Weights of a small mixture-of-experts language model, trained from scratch on English Wikipedia.
Experts: 64 experts in each of 8 layers, 128 SwiGLU neurons an expert, a softmax router.
Training: a variant of Adam for the experts, 310M tokens, 4737 steps.
Below are experts of layer 5 (counted from 0) of a mixture-of-experts language model. Rows are named router (the router's row for the expert), gate (a neuron's input weights, with its number), up (a neuron's input weights, with its number) and show model dimensions 0-191. Each number is 500 + 40 x the weight over its row's rms, rounded and kept within 0 to 999. Numbers have three digits each.
After each expert's rows: a language model's description of what the expert responds to. This comes from a sample of Wikipedia text that the model never trained on.

# expert 55
router:475531506539537452408537553492530477472510433523573456460492502526425516485505511477494557560517518553513472521468473473516509571499598506495495525451466554456528585536433538575563529459510516526463496488465533461533501515505477483502545492533543515458483487565538475503496509551535494470511459507468524438474477491435506516516431535510526446453484493458571473497547574394578513552491450449434489522497459519428518517457397446513469562531501517535530521585475488488498530452470453532514414550501474487379447509492536442521551510485517472499472555542462479524496491421506513515
gate0:506520545492448521477500503566435493475481515596467497543454455520499532439577516489493445459481515509463506498539441504486511521473466476491382467466489490528515496527418498543506514504408500478475466506508467507498499469454476468479471510555442576458474489467545514505512503463533395476513563460497506505552458542482450603474503461502545479533455437488459536452495554514525468464524482493511458503520453482449497481526514599521436497474467510514527406440517474415432515549455497459467414461514509506462545506494466488480501572532586528453430488393483545465461470572525521554
up0:455447497541483486504489497505440475519510488508505601520473518463508518552468513525483474512595424544438573488501472500479527518483540521465364499450502510494496528549508444470507543466465547455472519491486448477522408464454468482464480506499496492483495497480488493445452503416522391524501541567488438452614486558516459476497531573516538478515484481492508544429505598498479443410531495487428486480508466537501491492499473504492488553391509414537495454453528520449483468506442511479471470480531523494436516434505460432447510530490461536516448516477551502539507493598481505528
Verb stems right after a subject in biographies and company histories, such as took, served, moved, develop(s), gather(ed).

# expert 37
router:427471477548540505392450575527439435449509454532485453451448480529492478480443484504509443482542521521458490469460514522453457548487521465503459462429491553507507574508520569580506531430458514530504468541521552415512479541496496463462559490524494455474474454525550494519504468511490447544446479494516466466486522429423505491498444504490492436496492518536552448535548457419520503544520469499425527529553548550465472459472462419561514489473594464513464478588421494509533543471491501519471476506520523433381474501497545545503540514477579520464499559529517502488485483507519446483
gate0:453517558585469554531507520453560522498494481529511518523514437519411485540422506554547563466469545532391533499510470625513504508471468475474463522509576526480522490546519521531580492482492525494429499474553408545567500469457511477556490502553521528467548483515485474485510493518476506478495585475480560525500460479479530489530477508475497527418515479550492519506519510494488556515456589443536566559483512578487502467540508508525466532448459624524536457479488509531469566496511505579547542460550503453469533488532509490555510466517420498577443436519511546522464470530478469520
up0:477478534573502540509529511504579462448507480483542454540533489486574493519491490446503477482575529536492460494426446546445493512523484492498468499517514539539468439525508491546488432468497486426511477426560563449464538472541482543421494551476495478505439513507449503596511542520501545574562507503595467504541483545552499559513532529452509452484537514521464554553460518494499390573413524432511490471495538501480481478600487504509425491495477545506522517466594446554513583468473420494524506479506498455501495519501447515474475615456501520479458453480488509459517512511521547542
Colours, materials, sizes and units in species or object descriptions, such as reddish, dark, mm, wood, steel.

# expert 52
router:464449498498577455432446522558455414433590488525513490435500523506497435457490523445557481490532549468544507455513464457550488581483490546505491525468474556513515551543479503549507481483489491485549491524474555468483502587460500416463542446549580506455485478548467516495478504496502471499473512507529489450504480472477543494514422517484429474510419486478503477531554481434533492556493422519522508530503495490445486477486433492567517531557546469579464555553480481494553517528526525575516441537564530460402484548444510485484543534502535438515508521533481458455472447410414535471
gate1:528465545474572491514484449498504501523503534483546511444538430441535547524488430499478520470512487593479558511470501506443478567474545490531452519473575484511505503525522548429514503455459470535402484478474505462458499455482497470538452448528514467489489466572581527530441547451465463497597487457525524481482461493424487488450494458548473519423508514455508364528496448483463493469431531517473455510548557502501534575418481468544431623436516501507515485468508528451477504529513471483450509543495472533517494489501470441480488490529551557538493544458452466509472567494510419465
up1:513547448521515498466556535460530468495532450509464531510455505555482459421542520440532496511503529442503479510532513420520516473516477512444458474601491526490476498507434491475495488516559525438603584510592510506564477571489498549487566487554477498517510560471436454485544478525483567452537524519467462552514543511511533488612468518511513465506483485517494560463481522506521539561540457531509565544438439486467533444588485508438573486554472522517507570522460479566505564492428488499517485452573518536475458503490476514514524475478405474500521434542525462434462544531436532491
The word the after prepositions, and name openers such as New of New York, New Zealand, plus Royal, Old, United.

# expert 45
router:442529520501556467471504497502466479526561494522606509499471528554567506534477512475456525535478530522533515546474518470457451527513590521471513531453489542418535542526500548585541519489454457532469474486518504439475512531525494415502525523523507526449419475537526512536480474551526475474473524453519474480517468447446495545493422469509440446433491471473536515513577539409579544525439503490472517538546489518432556480492438427496455514458544481589475493523449559480563528553531499512468424499540478454390515563482562544430525554502494496504477560484510527526524488412511515487
gate1:471523542513532514520562513474472503438482515471539463412491445465466424490417530525537496469529519448532513415506532455500520501501511460482441505502483480521531496461501524525540566436493532500469492535552548541433456489564514482504563491545532458562526512551500449517439605468509520480592505522550479503513465570414586482481500444438509487510507519504529477509420454509504567545513468470538512476521609516527470501582507526451523518455570444446496521424521542429498465495505549486485471447483503490485538536421494515493476514473564535590547482543472508514474609507486520526
up1:470476481478482471509509450480486508467497481503531537474547504485536523539507542579552489440473515441532518509458493484530547495484580440399464483537548517523526419586455449506597512471505488516497434478451513430517577487492533501479507543496513519484472539444490497483534524589576428548484508496437484565529542513531540546485538454548481545429530480572555566486482461491472510450510451531465427462454505524485575474446589464480445489440492566510499464532428458580449597524524516512486538503516471474510536555466520490532467538519537553563460533502466531463551521504491543500
Words in film, TV and music award and credit contexts, such as Best, Film, vocals, episodes, Nominated, performed, premiere.

# expert 58
router:461518473505506483458546509484514469441537522506522456414474550522480489477490490506467540474493578513478499504525507483550476505433574480528490516495497571530498596542443487532512506529468534475492490497442490450530497549538501484471520496533473445462459482594581495493459490539545454514451408503533473546444485481480549513481488532459439496458513443422571483525507460357555456504497425475467549477577444458455555417443485435551460561465562519522482524562450476465496503500522483526420410494501459434456488505448493502449580502454483533490499506495491487503439457483484529471
gate1:483472556545464519437516552479553518476489519510451479524515534442504498513455494535444514472465512484463466517488469550547503492453438438492509494490390425479450497451497523529517523516442516457473540460483530533527550453518490524450540498545498508524480499519412469534429468525614468593468605547452506489516527523477440481522486550540455544497482499527493564534435477493543440535492428519499461580495549545521525436527528453582531491434465504486465467545467553527523562495498479453527485451499550510478504428493539468545556518576457500554494463585547472539447430469533482544
up1:488406471526499521444541519493568516481498543460485439429469519443524469467436488538474515508457526505471424529501528480594520491459468437495501527521451472555468482440434477485536476501467567477516540416501512540614542546520501451420503499553492481509571526533451432527480455468505515484457557509488526510575501552480519475530486533508462531503482470510492533583469482450546474502513433475505477532480496542510510513555530415493525535496432463569475539466509506551582555491543532498472523501545508555485464449507583488539577426551467508509498431596503476503507423558505534481
Line breaks closing table rows and paragraphs, especially the final pipe-newline of stats and results tables, and markdown separator rows.

# expert 40
router:425450440552555478451464503457530438450519487541560485418492523490518467513473476512478437477503474520523462562505478480491430587504579485541430516472502530463481544496507524514516547433466492522498546459495561475523546489476473444464525473491509501465533482539483515518529500581495534477453448529510472493493472487422562487509400498525544454473465476476504504518518483388546458524462462497460502619482426520466513509474437478562521519515522423551484515552486544507550561528492557477480473483527528406375478512461490457512553498507567475535483528542502485537459418475453455480
gate4:462484516538511524559518526487458533466512449505483531551555515598463492459416400501439460489427482516533511475498516585478523403395446537472505528455351509536498496518487556459519459526591449498528555485500459504496528477502506433530470565522513528482466467504440424526498513544545507523455524452448464490517462551528487516528457573541485477543514591466462541548527559498469530556544514470542551522514547476473473457507533510540499489476465448547499470490509490510478599494566503512443487502504465505443487541515482485539533538455516477493493499538505487501557459455501502594
up4:498551586490496512529549504490469518542522421608539492481517468540521509573473457458445512502523473514455511537487388567499457542467473469488388445485512438480560520485448516412498492523509431457554474469465527476481545481473491559456499505519583519441507493510517533526459481490501502474451560498500524522467492509469493480463513461546480480489542461513535506516555512491469559472425414433477438466516571540517552499455551524491556530488498574447544475495491431419498461492430539376494467488526405479470468553492533528521477497503529498464491511479440536540482514501504563511
Percent signs and digits in census and election figures, plus party names and counts, such as 48.2%, Democratic, Labour, million.

# expert 34
router:462463490564506477487464515582471449422533491525513449485441506507438443463537443487513545539498527512514507442477436462538513592490530446516520480501518527479465562503490521519506510493526490542467439518460511417462550522449506456441528453501517488443465476504557480425519518491532497490532518515477490493493537453399574532513446527475517511483472450525632491514588521396567520546499414471438509565511494512452541471464463480495550551525593471599483459514462516498546551518482462522498475478488459491405447510456565511524530495518522528484507472502534435554532542475479475512
gate0:443480477535534408473574538500534537465464568489484475457548526562498526551496560455521580488549488503534444539475506549505492528451536475507509399512514461529492448500544525458467444542529541564438527472469508514546433491513473441449485567479513468470523503479448437536501468457559538506532478462465508529528521460473498496536451512541501491499497525482464488518490565487505473527485503426469527440550493496559496411420417486467556483567443439474516517561473422483516481529564492531468530534493473462419518464485480485438548439518492449410513497526551413487488557414473537505
up0:506465560449446437487537555551469522381443508486459459518527522500511507504482472464518494477510474475447403510465511486510527527503502454494462497464484497529456480421537443472467536570432461508487546450478531505562493459495426500523516506511443455545469607521530426487550446446580508437487516501492513438493461468459486497509478477523429490524533528548470515496479486523490413547556495523414493416545480492490481457443426495380562522506499484506485455526480460533402532507514506593510555528469494485462521443501441470504557505522475536453513523470497407494505537503528484499
Spatial or degree words and word starts, such as high, low, out of outflows, Middle, Under, Hard, often in geography infoboxes.

# expert 2
router:506490495486553375453481490523417439466558484529557504443514525509513485485436518519524515499464549511549479452472533514566480566481518464480523479488513589532487529511488512452565474532508492533447482555494471468486544530499466478509509534437518508486503451559534512540552496515547509487501499450539473485483512464464531528506480506479462479441506495488579458532559508408557530536386449460476501564479419524444558436469439433462432520527576470498504518548608485461541566539502542575513523498565555470386498524453565494484500513467533477510527477524477524510521509428474521483
gate0:559406452577459550485468596458477469549522579542470496550491449500450510447520485453469521476545478482529531548518531459530463515488498533545469526479524422569497536509567518494563497530466551465500534419516501454463469545502443454492560485486511505500572526485529478560571487518474534529462530516492463455482484471510466550527486507513506568457483490516529524482538510491488454492461545448531518526472533440475505455553396652518571543498457536495504450536537501492525485445511476513560482499512470452531492460542549505515496427448518498510500440451592516433484539492536565575
up0:516548521455511470520452440493472512529536501455474505479488550486494487462487542509459532446507529463493448492475556538371570523507549494483552464492440550463570487473419403515482524439532476464525555549481497521525577483480536464515491547472498438508493501442458502493495522491477507514499524515576562493462486486495441485488492518508506472567556484558514475583436434521506517559513522516466524498528416451574476535496523492515451485619488412504500496498507432474460459557493523516504478539540516537535506547464466356568560474462497473468495541568520467485513459581513475538
Capitalized first pieces of split names, mostly personal first names in cast or player lists, such as Am(elia), Ed, Em, Dol(ores).

# expert 11
router:435480536542526442449478527486459467468532425493543462431480512547523457472436492499490483520489502507513505547488538458517457579434517534487499490516437542452493583532506522541554499436456484541554510527488579420522499527479482477456540516502526475421467530551506518492498488537532511534475466469507462416532505492493511469537396471497431435532498513459587422482546533415573526498482450446485541494531469494483471478429427439526461534483559452536455531550505553489532573514449530527515452478468492460374460480438537510467529522519533479530452530510473448520500478432478466472
gate1:517458504528526480437531592429510427498480531496517521510540464517497553521543602540583516478494460591482496516467491468444536512484500529453493483487496482469554453537511492560498455492515532462525522536501453558497487482537450492541442587526554493540523517535523576532510467500492554512496426498545467564455483485463501568518454511454503564500572516480464467509560526509485446582460459480489578523416398521500559584452491527529530469511465466421508451509495506432550556511509432492537450509455456553428504464548493490498491469448439480509458474520513496547508536440452563510
up1:484538504488476500490565510539526504476509527485463493502516474526481497534419454477508505556596493556531515524527535480496556615506540481505530417554459515556511471531420498513550530508437525561485458455468470460562482536567520502479511472465514466496442511482493534501422479461504516439537556456435415512458555447508459546534608507539566487458482453566546584517553435509480521497532498466403528432534596534470517497513461474466455481489543526563529420389547483574473463502469461546509491519504534482537462516533503506443480483517522494554480451531501502509493484497496512508
Articles and adjectives or adjective endings before a noun, such as a, new, important, first, decisive, conceptual.

# expert 59
router:423483467488567467442473477467435441446532483504503493477458513454467462456442523463464484555521566507527509533491495456514411593482575458485482556482495563522455486558473532522597538471498475517503485545488540432526516562480500465473496500535506497467442447530544549517514527573541459533501479521490493508507505434460553495480389511463464491472478424468576485572514523405521519484495473539497552523535441463458477464464411442547466482475520495511452555548445528499532513512547476530453408575598463482438519511448490507469548482497529508502465517470533473493489526497427523485
gate0:530496456506481517466479472541487501447465468452490431497509545533448539521456499489504466523444578506531502560530475462491509496493481475470512511605513588448458499484467507550519558500521498494588485479508477460528513585506545469414488522503510562441544492481564528496480528525512479571562494505482489437534516487490473466526404509450463534507440471420514538486442566503515504498499588516506519532539372467486473431458533557427500432455494477485485505544482542477469451511416478535493482421523482477478489539476472491497512543577544531424471569429451506511567543507562549462
up0:507554490521487466558512523524466551478639468393513493478475532476440456528498545511520560547495488463522481513504523458570421553587501520505547509431525475483544527457533472529572506506479536484457443517489506467510542484551511560554553479490509461465476571510466471450379543511557481465545485514446537460477505441504543544497475446462553504440480495511507447535500478497570532527523504523475468467533545408464483499533476467510528459577529422478487517515543535495450505541387518587464457543556481533480518489520523520461479522484470535529475439543479463465480510564522483553
Final pieces and heads of words in organization or proper names, such as Wildlife Service, Learning Society, Workers Union, Racing.

# expert 53
router:467518486548528511445492453516518442489587430510532475482459499527493512449468506505488531488514497515511490506454542534542415562468588519519496515491481573461515540507492488571512451490437497457522507556460563448458489572503516467449504538479514481507449471533585515511549536539519468506508438527532426495473557456457515535508418548481445443489526487471563406523510477433542521554438443508507544500483463574459547505533455480511494529514511448620497522602443482476494550455512518568499472501532494443348468523474536484492584482504524514464505525500535484492470466507513465475
gate1:489501560485571502572497555557527524504438446487574519477445504523419443503520434559483531565465456544528483522481467490507539505472516481469411482480470496473518472534493533508488573504505486558390591531473516455468534490473487488551469571471557460520449543522548584428553490544537417506509523478462465517521527519544518501508472531545546567483448503558465477477487500494517532495542496474474510503504523537487545513481528539476493476473494484519505548448504439499481460400558431510471418482476512525518599484454643478509471426528544503539495472522461482516512454542469550508
up1:544576533514530517480463503565514532462474414535493496498460493515452471554528438497510577545396484490507492580470477550432507469489510492459411541443492520475548552599465445508471536512512505520481524505477605478459592484482447513488524545456514474518497521482522498447500512540424433570487499479476476498422558573501507459466484529536491570499478525484464455487473444517513474466479570463493532497457612507466425568457536519480540458496501521521489518483482477475481532460510494498534486475558519523559589553446523517454523501537532491483452455441425455582461493519504464503
Conjunctions linking phrases or clauses, mainly and, also to, or, but, while, including, especially.

# expert 25
router:472511474464520517435452484480496461507538506501520466447485530490532492481432489499487448485508548486526509530468517429546434556462577470509494515438511537466488540528454535529563506455460545452511460524527524466522510536519494452471534453569496405410416428532540524486447504548532464524452390559515462499458550445493535524454456513460457441507546480452603464500543505424522495517465472521483492533529478485476516470466453466538468556500526484511468515540421501490484520486530459545442452520580566431460488516454478460446592487436564433509533554512446456509460487457455491475
gate0:503471459512541494508497509507548448410479475464529470453494461537498501460466568556581475487547470463564479558551507469515478547489577559502484505453488585408517542478464488518454516422505451524530515522466586480565526493552491513509461472499492525461493539499476440501473523600540439528511547499532490431461455447393523493459471378531517435558477561431605428450537516449522483499526489488517552526532482508472479498467405497457543511524501435468525514513517526436529513564498462498455518470515509473435496527461511538487545489495475477509513508546519504504474487505504453580
up0:502488437538538504494485586508480445514538539456571518483515617498485528481461522522473456485512549524595514448482491499533442489514528505521538512558463575455473533455511490527546501468531556481501465525532540502478563498486525532499524540479548427565504525535552480488497511532574499465533452521515490557489395506568503505448454457468445470531532517472493521421466605490514503471525535522510448499456440526464525552454477419498487463507526515468437547437494584467537510515476517550594474411496456476458533573569533580477442481450489555489508484508507440541532493440524489518
Scattered word pieces and prepositions, often in species infoboxes with authority and synonym names (Fernandes, ferruginea), plus words like science, engineering, peace.

# expert 6
router:472502478451527518429459505466467461512556491508529459447475518486527501473438486490483470486486570483501514528482515427544436566459575484534491525460509546473489557542462529531552507451475540465526453529514514467544501538525490458474537477570507421423416449544536536482465514551528451528446373564531439488476537450485531516423458514461447451511557471472596486497539516405493500520484473516509492549515453458466516467494440468555459534488519485489484494512442529503499524475531468563456456539575561427450461519458491468456595492444554444493531521507455452499450495455456479492
gate1:446470510492545467438527529564507533404507438478480497454508458518462534535520512463533509570486487525521471547522532507493421547483591439528452506508422487539517455489449500539428483449498410498507473506516490528461524486405487463538525444464466558574495547504481449526501506490511522530503511461568452521506500521518542449523431525488444472503451504470570475516509505443567524539468429441475459497544489515499505505456438464499455537544550545444510528553487483408575524488494523514525467412526560513382500533472479496456588515477549477568434519532538484457502453523541478465
up1:496456500426432530495507479456494509493467534526461509478516532433623534511488545483506474520517475508472458490553515490559558467568528508522452509460531480491545568492440554500453571496572532442454539523455502556418507448454433497419546435542516537551510452466505492534444479566487463534473410519434455513504478419487554433505494522475498496506508468433528516475481496503490457481491510546561497528482460459482504461542445529550531473568486526459530461499450571418512549445520553400459482485537493558507530515531550530474550513544563516507513488463511478448553481459524573472
Mid-word pieces of personal names (Edu-ardo, F-ern-andez) plus ordinary prose function words and periods, such as of, the, and.

# expert 33
router:488467505534582454416494519503469417477578460521492450507444566461504480472505444525540488520499548499577512478481550459500511564503559482494447527487505552501491510511489573543542506524485525500536473440471598454528476588457512451436477493477497449467501506568569480498505472563521521500511469499551484498453486475450525456507465507467419527456570453489556505533576524418580501485515462465481479565511500515470539445479446461531480490479505518505535539540519507452556522506558486514542428536591471423465509477479528520514594463472584424532500527496483465460526478418461447507
gate1:470488492486504439541530543557501434433494533494483508538556481498458479564553510435482535500556535512591524462489404489469521524468428480515481537470402583502567443531450499554531474521570464468484486498556484498461514518541499501562438484473529511492502506494502535470534462469552518500619462482538387492428525398488479546525486501460525538440509435569505580517540522501535548488486506535452507443433535532501445539510471481454514438535508539530487475466518493426540527550485506517441528460510529488506476524435521587482504516498524429484530474558465471566500482474515459484
up1:544482475491575503534410451516419445501470564520514459523476465543482484519526501487511528541563512499447461468487515451562502530452460443540473497425415503513525462523535534502546475476573485450452462546516462479510571514466518561481521423460498466497549462505497508513519501480511561531530504518543517428546428492467494415468505511486447513444474435471523495544505537480490518490473526584476471502480532549577473465545391512473538559511542504513557440512465496472493498559457444570481451531517512400519534556503535469501600456530469469503503474560533546488532465437407536507
Consonant-heavy pieces inside names, often Germanic or Scandinavian, such as Ped in Pedersen, g in Riegel, ag, itt, og, Berg, McC.

# expert 16
router:480492457512609443401496478532439437500534469575516448423431543463489477503499557496487482514483565503530536503450531492506442611509553472471423588460479537494483568572474519499529478444499476471502528546500520461540488515487461465466537506470456510462498465498528484442483502546494448528453479482511499528497487441447514517502402500480442448502503473520524480540551529400581531509481453450455527543500495464473512479501431522555477519538509472539511508564448487511496554500503472542444434526534477405482503506426475463434557466512571541439487519489506482463503496435429498464
gate1:438562509584537458499540432495475494459493380529472448556474516527536557484531568507496584472504495522501536481493503540574522503502490515508507514486531505483532543526454513518469543533478473458494488507596489488490475498488410432500494465490486538545554512532485440481460471468485534502547491483530509426500457476485554504510514495557456481541440540541501496517489524500525474538418393489496486504512455525467571544542498562456387561453479570489418538556499461420497500486492566536496494483489535522537471493381533531465457473519497487571457586509453460519427491482443520479
up1:556494504460510499570564536539482511471501475446523524498541460474440482468444467531521456513478543534513458471510499408476511539405485511476512497482463487474381460490551466499534440480547529503506452526489527508553530469567491503536529515471526477475431532532548508451564491455492532424516464504553496542485563527446479558444489533523487467498532412458561472523555559476462464533490528507508502521586483471518507433533459441534591456547542442576550474497455544571430467442532542517464524553517496417459449478586477455440500504527532506469514485534461475472528553464490566474
Military branch words and model codes in aviation, naval and rail text, such as Navy, Force, Regiment, USAAF, C-47, -class.

# expert 4
router:478466508525538412484436526490420405459535515521458426426451542491467456473528459447493482541487512473530569510504522532498443563483578489464500512467484551532530560513449563497519552469518472486516491484475515430516506518479459456481539487560525479517534499520586529473505509533485482470437462476514469422486488480440554497473371553491476430437503481522542511538579535403472526525439473503430504555496486482461529471475432456557482485471537439512518510533449543479527530499505453515440442508573517422426476505420477455503527480527561475510540473525478478491541476491489556491
gate1:407503505511485533492526532448498452486464497515455430581530486528536529512504521533477457466460508481479522457524523553367564541438439504509468410535417511458482459506409479479488595509471458518477540497518453434431512449491491541510424509535498548509471507426504509506442410589461517520497556539535484542476504465423506508491499497425548545498511487454503516481499497517511544486544517474489489501460481517465509564490564498449487468518451548480538430536445499503466484489526475492495536467492473448482430418586543514493478526477389524542480516483506509488477549439487442440
up1:487549549453529443544506470517515518544489486500532488519460543513511512589470435490564488486541503503504524494526536576402513515519545499471503545557514543453548528474544482504487467554517561545524478498575539478559514455506435430558491464493533459462431569490477498523453491448484480506503545549474474417441492431532494483488387468544522528511514492546469508456562526519458457536516512494413496580501502422485445471503484493531571445519456532507500518527516489439513604534456504463565483439454524526451528489491483501513505481467464529394511376473491498558466536450479487528
Pieces of geographic names and compass words, such as -ton, -ville, -ford endings, County, City, east, South, Street, College.

# expert 50
router:453519554500528487450463474479476489471556524525496483443442487552501499483485497420532472535519537495494490546486488452545451517472590490514469481539491507508501541529448545523502533497503547508487461477520587427433524531525456548409583483531536548478499524508533459517473481502493475520513457516549483485533451477512547517549446475428478409504465498487570469494530563370589521504476468514450528568562431541486491498519442510564510533494589494552446550531482483455463525505492539477432428537539496398451443560502465485494459502503585506496474541444511441522494472446557531500
gate1:507445530501500541431427497507419458477562541501551453549505465489489491486525535545407493490488535429537537493501438621595490491556482457492478505444536544519451587550471412531504476524492495516451474521543457587469493489506492484487526529464433453457515464465506567578508499555528435523520470560543509523518510532503456549475506484449508577463544557551560570499470535502416458457507487492508551522519430475517434554517476467530498487545499548520485491427495437495515474491537510467473510494581462481504516546472481579551466563505532495476476486520446545535458514510475446470
up1:496476507434535475530552517498501504451516523542468546449552515520469488460507511515402528527547568529516521504519483557524452513568487526449368547481481451485457503460456516477490511506573445462482553537497538458515460475451505487457601552475465417484431495483446539501529440520536504504438547553470491525523510530524481488470549532538531478545492522532525533492555454501510501523476485490463517476432471520470433492453519496555516427562490462488403532505486425503497516466486468492537439471568551536493502570438481464548526531497449509364459532478495517588486535564568513518
Field and header labels in infoboxes and tables, such as Location, Site history, Order, Publisher, Personal information, Away team.

# expert 31
router:467494522496521450448462485538493429459514450509552452439491530541512420504485528488508511513500540520560498537491495495502476593465502538507478512494469549483482577531495520575563480433510459513518499523499552443517470579515536446444484498523552474462505495509486487524478510499483533465433420490529481434483502460508502526533404545463490405504494509472508437531530482432522517520494440455525575453511448495453499473492441413542455543545597420545467520573491491508515565434481524496528473506488521443354478482421535503513512539500551459485509562511465446494516450453442453478
gate0:535531433465515497460502495501556474491493510557485518540444578503525605414556493496494538472498501449443522439511448562536535478486478521609523506499462462544480506499502515526467468565527470474519479549499522473443472551470525471511455531532517535466560545534500481494506527437509504459563427496443558480497521581478527501509479523526522535541526515480464519462485535525474518485488495455542482490485434471519530621507482514476592537585456494489534589563480499525520453528523556470580507568470480546551439535487495469539512516456535449537598499503504477617463504515437497430
up0:457474472564518530542519509488529505492475498384456512549612502497403462488501600521564510577466517495525516597515509423465488487538531472450511489585525553414528504497409468423463448495530461469549503394500560542490508452512512475515534519488496471459463454455513506572501505508490458465526549481476508497480502409495486519551544447478556533486526521498514464451493461482480464536502594530478509494506539554508494447503458512517549439520540570460477497468495500443481517467491496513467503423531487544509470483581468504570476454500467502494497509558490424418475463460482493513
Determiners and possessives before a noun, such as his, her, their, an, 's, the, often before father, wife, death.

# expert 38
router:474478435529532518423491482461459437502545495525539459410485556479532508485490444511514491498512532525484565506486530435516447531493580470482494509412493575523487539527455515524570544447494537536505473512505550397482522541522501468463538459502505514404470491528569533495420498520574475560469438515530438455461526515500534471503399471448404455496543433427592517514506555374530515495484464507497501517515452481454512500463462468531470565471540414541509487511453574496461546527498487511502466534528477432460501480470495489477564499475534483513479544459522473505548454497469504515
gate1:526499524508515520531478475505468447465511458490471539429528509392478563552453514463517498493535540462572531504484488539569502513501482512535425477505549555521474472578508520509531466469494469490520584531538529551535491567529440472493503624513472529512471454549448488509496563595563488469431543531536526490504528580519509508468555510519443521527459453520494515554467480470503521512435513459457582557428469557498477494493467490479433463516582527560437488564496484549532499471469464542543453515487527575475511503449531478504465442480497418590472559478472504514491528468524511598
up1:513532515484497486522509547460548440573536493549531542518486536464497515567506487483516550545512510470519531528547512547530459531537443549465418486517603473442528423541489499441506487501547456527542533470371501559531531516501500485522449521482509456531465492530534572576421522509531503459445511502487480497563542547488477496541519438604532484487491509485500451534484493500509448502563559491455500555468509575552526537476449469473535472524521440576497523527494450586531448512516466532482548504486475567515439517484440511485493424521522480474459461500479497576522427429577536581
Sentence-opening transition words and year pieces in biographical or plot narration, such as However, Meanwhile, Eventually, Earlier, 1966.

# expert 10
router:422523514467620426471465464518493458489577490457451509482491471540454509482503530514525554558490497482523424543464488459508420540471553538476511471464465586537567562519452489554534498460513531523490473465528556460451480531535443544463566434505506478456484506528483468560501565508513488516505399559518453455519470553470585550519477524502484394507506523524508448477559511334543489502500489467485501527543475526474490530518481452528543508523570528562519547506489451505510523505500497478510479558554501428452466479448509530459513529486518456541561496522479515455447535486470530520
gate1:494521565569510489466421527493449541527552474576482473452518549552523523521501551401482480486457492451474468473562410465485567527464480500466470487462494558517518571450497512546497541437492504483506509466457560551490563529472455525496492461471449535502480536496475436491552439600534506440469503525563484602548567444450483524511516456513456439443512465543522479528454486468489457538486447489471516529490520523492518479557523477490492440465486539546532506489519531502456478448514604529567438419511577507525413542544472518446551501511470491549532451520485467482474496466453477438
up1:512489494457477443485520497479448468498501516513487533512480459513481488518480506534517557519423496524442462556461537588530450454512483468522528484458524482521502515517540546454478488587513518506549511525540407466507390513504584431447518533489557549543477410511480527502426572429502527565562534466457541460433437512512448489411477490516505515470497496492464536506500490531464517457503555542414519515518456493472538497497507476515509510483505468402483489546508550484519479593509462513486555573438499464479639523590535474508518435497521482471486538497484533482545522583485533559
Spaces, digits, degree and minute symbols in infobox coordinates and dates, such as the space after Founded: or age, °N, ′.

# expert 36
router:457489509527553469503464492499458415496524477446478457483474500541492458450451505484506492494523546576558496532463420545505446569462570543472492520469480562508470474570516551535524520521467469445546545497518544484497516530508473460451505500495509497475491515540522471532514540458504481489464522514572479472460504449460587524479442472460453486483554475450492418513611529371571526557421490449499479492521462487446483479460426433492490565554583471541494505558499530512509538526486467557467483541571448435470456535480472559517579506443478423528478466519513452488512474434456513488
gate1:495463451494527540474500434475535549538602546491591531511457550547544416462566531488499579521462486463504459526559486513542417480466487481504541483426573494462567504482492508575528505510467490528461437460517469465507540593529490479489490560491490441532461489520526521492463420539459487479467524479504497422557518571480512448463505512520532496434549464440529467487433505487480543447442468501545507526509539512524498502539481455498458494523508486532500528402439489502558469516511498478536439538445674528482493451508601492521553516501505494508497530529467497534510473527478520487
up1:530500493514489454478464570445478497485459524518431447442546453517461548575455457524497484507526539505459622456462520482527549506551483518511436512528488510541579480555526512470435494468489487509536518602521553486436469453528572528534508477491507551416526562521468542516475516509500474564519416509487475596416471518467427546499486511458501512500464583531470457447522516492577460550550465532492516483474501445461502494423477512484523459457505474475528517625586557454475464496494518447483515527510487487531512472472433501513457443468544514545515533476540526481422536501550506494
Space or opening parenthesis right before a year or birth note, as in Born: 12 May 1976, Nancy McKeon (born 1966).

# expert 22
router:458506481457530523436448502470475457515537493527516479455475536485545492474452481497501450482499560489517498529463517445564421560470585482542501517451499554472481561525472549530572517445456529474526448529530503449526505548519496449453551456557511419431439439544541526488468504541541442522460415555518459488480545451502529533422461508458443455482545487450599480513536534406505480501487460501502510528537470459461509472493446445553478539488522479491474500508412518506524519477532477556453456530579553427457479520456484458460590508454563451507529544513473435511448490450452491468
gate1:442470490514519446519529430498460465458476516528566462462451459496590450535457530471440490465440511502547514447432506553471489572500570502537452552510483576436469509507499459510511505530531473526450443452512493443506476522454541518479499550530515525513533482570524452475474477484478503503489520484528463537430459511439516512616494447530499471466473547443489523458572492449535538479476466464488501516550450447515497467495424512460404477545516463471462509522467498476455472524427480433510467437589532508444505545414494502521533548412506527517504475527525423558439523423428486506
up1:556426517566478441481487476426559585523522483487495445548492502569496501434498479469494441467509535486508406527550522457496498498468552506596469535485481508470462543474487517479495496540519466518443371598528441491479419487541485459518475483500484542540508447516477510562573390506426547512465436465445501485434494499505514521509520546461510528491516462502512566471544508491501471493536498456508529497474460469485550504455498514473519573562468534493494533528509419468517477475481441503502485542424513505485495517513529494568534483471540581476553622488521550542526501575493559492
Scattered word-internal pieces, accented letters and year digits in taxonomy, names and statistics, such as -ification, -ality, á, 1811.